Experts of a small language model.
Experts: 2 picks a token, a softmax router.
Below are experts of layer 2 (counted from 0) of a mixture-of-experts language model. Rows are named router (the router's row for the expert) and show model dimensions 0-95. Each number is 128 + 24 x the weight over its row's rms, rounded and kept within 0 to 255. Numbers have three digits each.
After each expert's rows: "gets" lists some tokens that make up at least twice as much of what it gets as of all text. This comes from a sample of Wikipedia text that the model never trained on. Tokens count by the router's weight.

# expert 9
router:139102112090146133144132103111132085104095120129097118136105134150145136144067134116100143138133167123130133144160070120159128134170104148155134135105088164170150147115106096108152158169070129122142160143080118109097095154123135126107099152123112149147132125112127121140177111117139099143
gets: ".", " a", " at", " in", " his", ":"

# expert 10
router:141098128104142163150117125135135141106122119109073142100098145093174125111119138121171094122136127110136116103126148125093115121139127145120149143139100084120122114129128193105151120137147167122155164187153132125145156158104086139135128097110135110108115126077101159143091118188104126154
gets: " |", " the", " to", "|", ":", " The"

# expert 12
router:102113120177120133170130138115118125124102150130090186161124115132112190129169107126115128152169104141117078070153153117143111117115117094158131136135141097130142145144152116158120147097118152079124132155122123156152128087116144145130153110164084156097125130141138084112102143136129153123
gets: ",", "s", " and", "'s", "%", "=="

# expert 1
router:175125144127128133140118158100136173126138132112146113174126092096134114151117126110121128139160141120120149168158137126141132151125100137132141123123133099095125082156168130146116141105180133170123135080118111151154120107178115137133133093139167169096170168139160121100184152156154113146
gets: " the", "-", " S", " L", " T", " P"

# expert 15
router:104144148120143129119102085134088155109145082097149161094123141104137120091138135138142135139113119128128152159144149151106148095141157149168110075157112135149133185096099145126110133062118142124134105137119073144114096128130135191120151154092151112097135150125105117115097124130122127115
gets: " in", ",", " (", " of", " \"", "es"

# expert 14
router:126157113106108131136143107143151132133097153154147165112092137125142102115135097095113169064096135134109145129111127130120150129116152121119141139113150122140121102158137099172107125147095110108135138136163144127063108121113129069107178180104118141149129128165120133134089086071118126138
gets: "-", "–", "1", " 1", "2", " 2"

# expert 6
router:130164124160132125122131142146094087139174122140119138105148120180152109121145127150125120132121102139098101118103163147077149157119195150110121149185148146123092108124089115112124099149120095153140104143130139090121116118142126088146108117110124094153105142131120151117112174099104077103
gets: "ing", "er", "ers", "ed", " he", " it"

# expert 5
router:113135146130113142112107142140114133142123087114134126122165128114141095115133157124109130126111088096132106183105161129109091125091116105081117135168094148104122122140089107132141137117124136117107101169126114144140176155179143175180109108103190148119123117132162096120123169130156154141
gets: ")", "\n", "ed", "us", "),", "age"

# expert 0
router:110117096112123128155164119168082150139140145169120085097132151162110180130126139139142134129107177165160151104119107144134140139112113095158128128106140094153110143122134157106135110129174093153084131121139170142118118069137127082104109132129107126167106097132115121147177114110130110114
gets: "i", "a", "an", "o", "h", "b"

# expert 2
router:094086135146119098083147120110121086140144154159129107153112090155091129082118083098137079134128129158113119109144133135120152113128139127120122174127140126108126115121163171113152086155112141150117099094150125123119150105098091098119137136143063116148096098131116150137121115118102177102
gets: " ", " of", "==", " s", " (", " I"

# expert 3
router:143154134156134109121137161132155148148140114130165094120154101120080103173174126171106147155073119118143123142112072106141121149141129114097114109111134181129140146128164128125124128166145096124149131061142153125162123141116143148116137104155140083150161130124157169129109104103110141122
gets: " on", "\n", " F", "m", " f", " in"

# expert 11
router:126202163094113133131117128109123105107136131130181150131143143124149108137106129147161137149169099093122131137143083131152097094140163143133128095122149132110098135109130090106131117170125154190101124131100124090135110191140135161128131136086119103121091127146141141118109132110116168103
gets: " D", " B", " M", " L", " S", " K"

# expert 4
router:104143093098149107069103102131105127162184170150160121144154142119143105134126124139161103122155127157145184145126147135160118120103122131103089145091170132099124118113105099125089115131111151117124120201156130117147169125149121147128091159118139105132103124097130134121125142168118127144
gets: ",", " and", " was", " is", "al", "ly"

# expert 8
router:138146174112114109105137142169136140118126163142140107181185085159115105120123138174129128125119145079113115096120161101142136083136142159063104131116112155127140160112130142111104159145149154099131079127158159150122166161124148121152149111128132132145133125149149171123155147130152117131
gets: "\n", "ing", "y", " ", "u", "ed"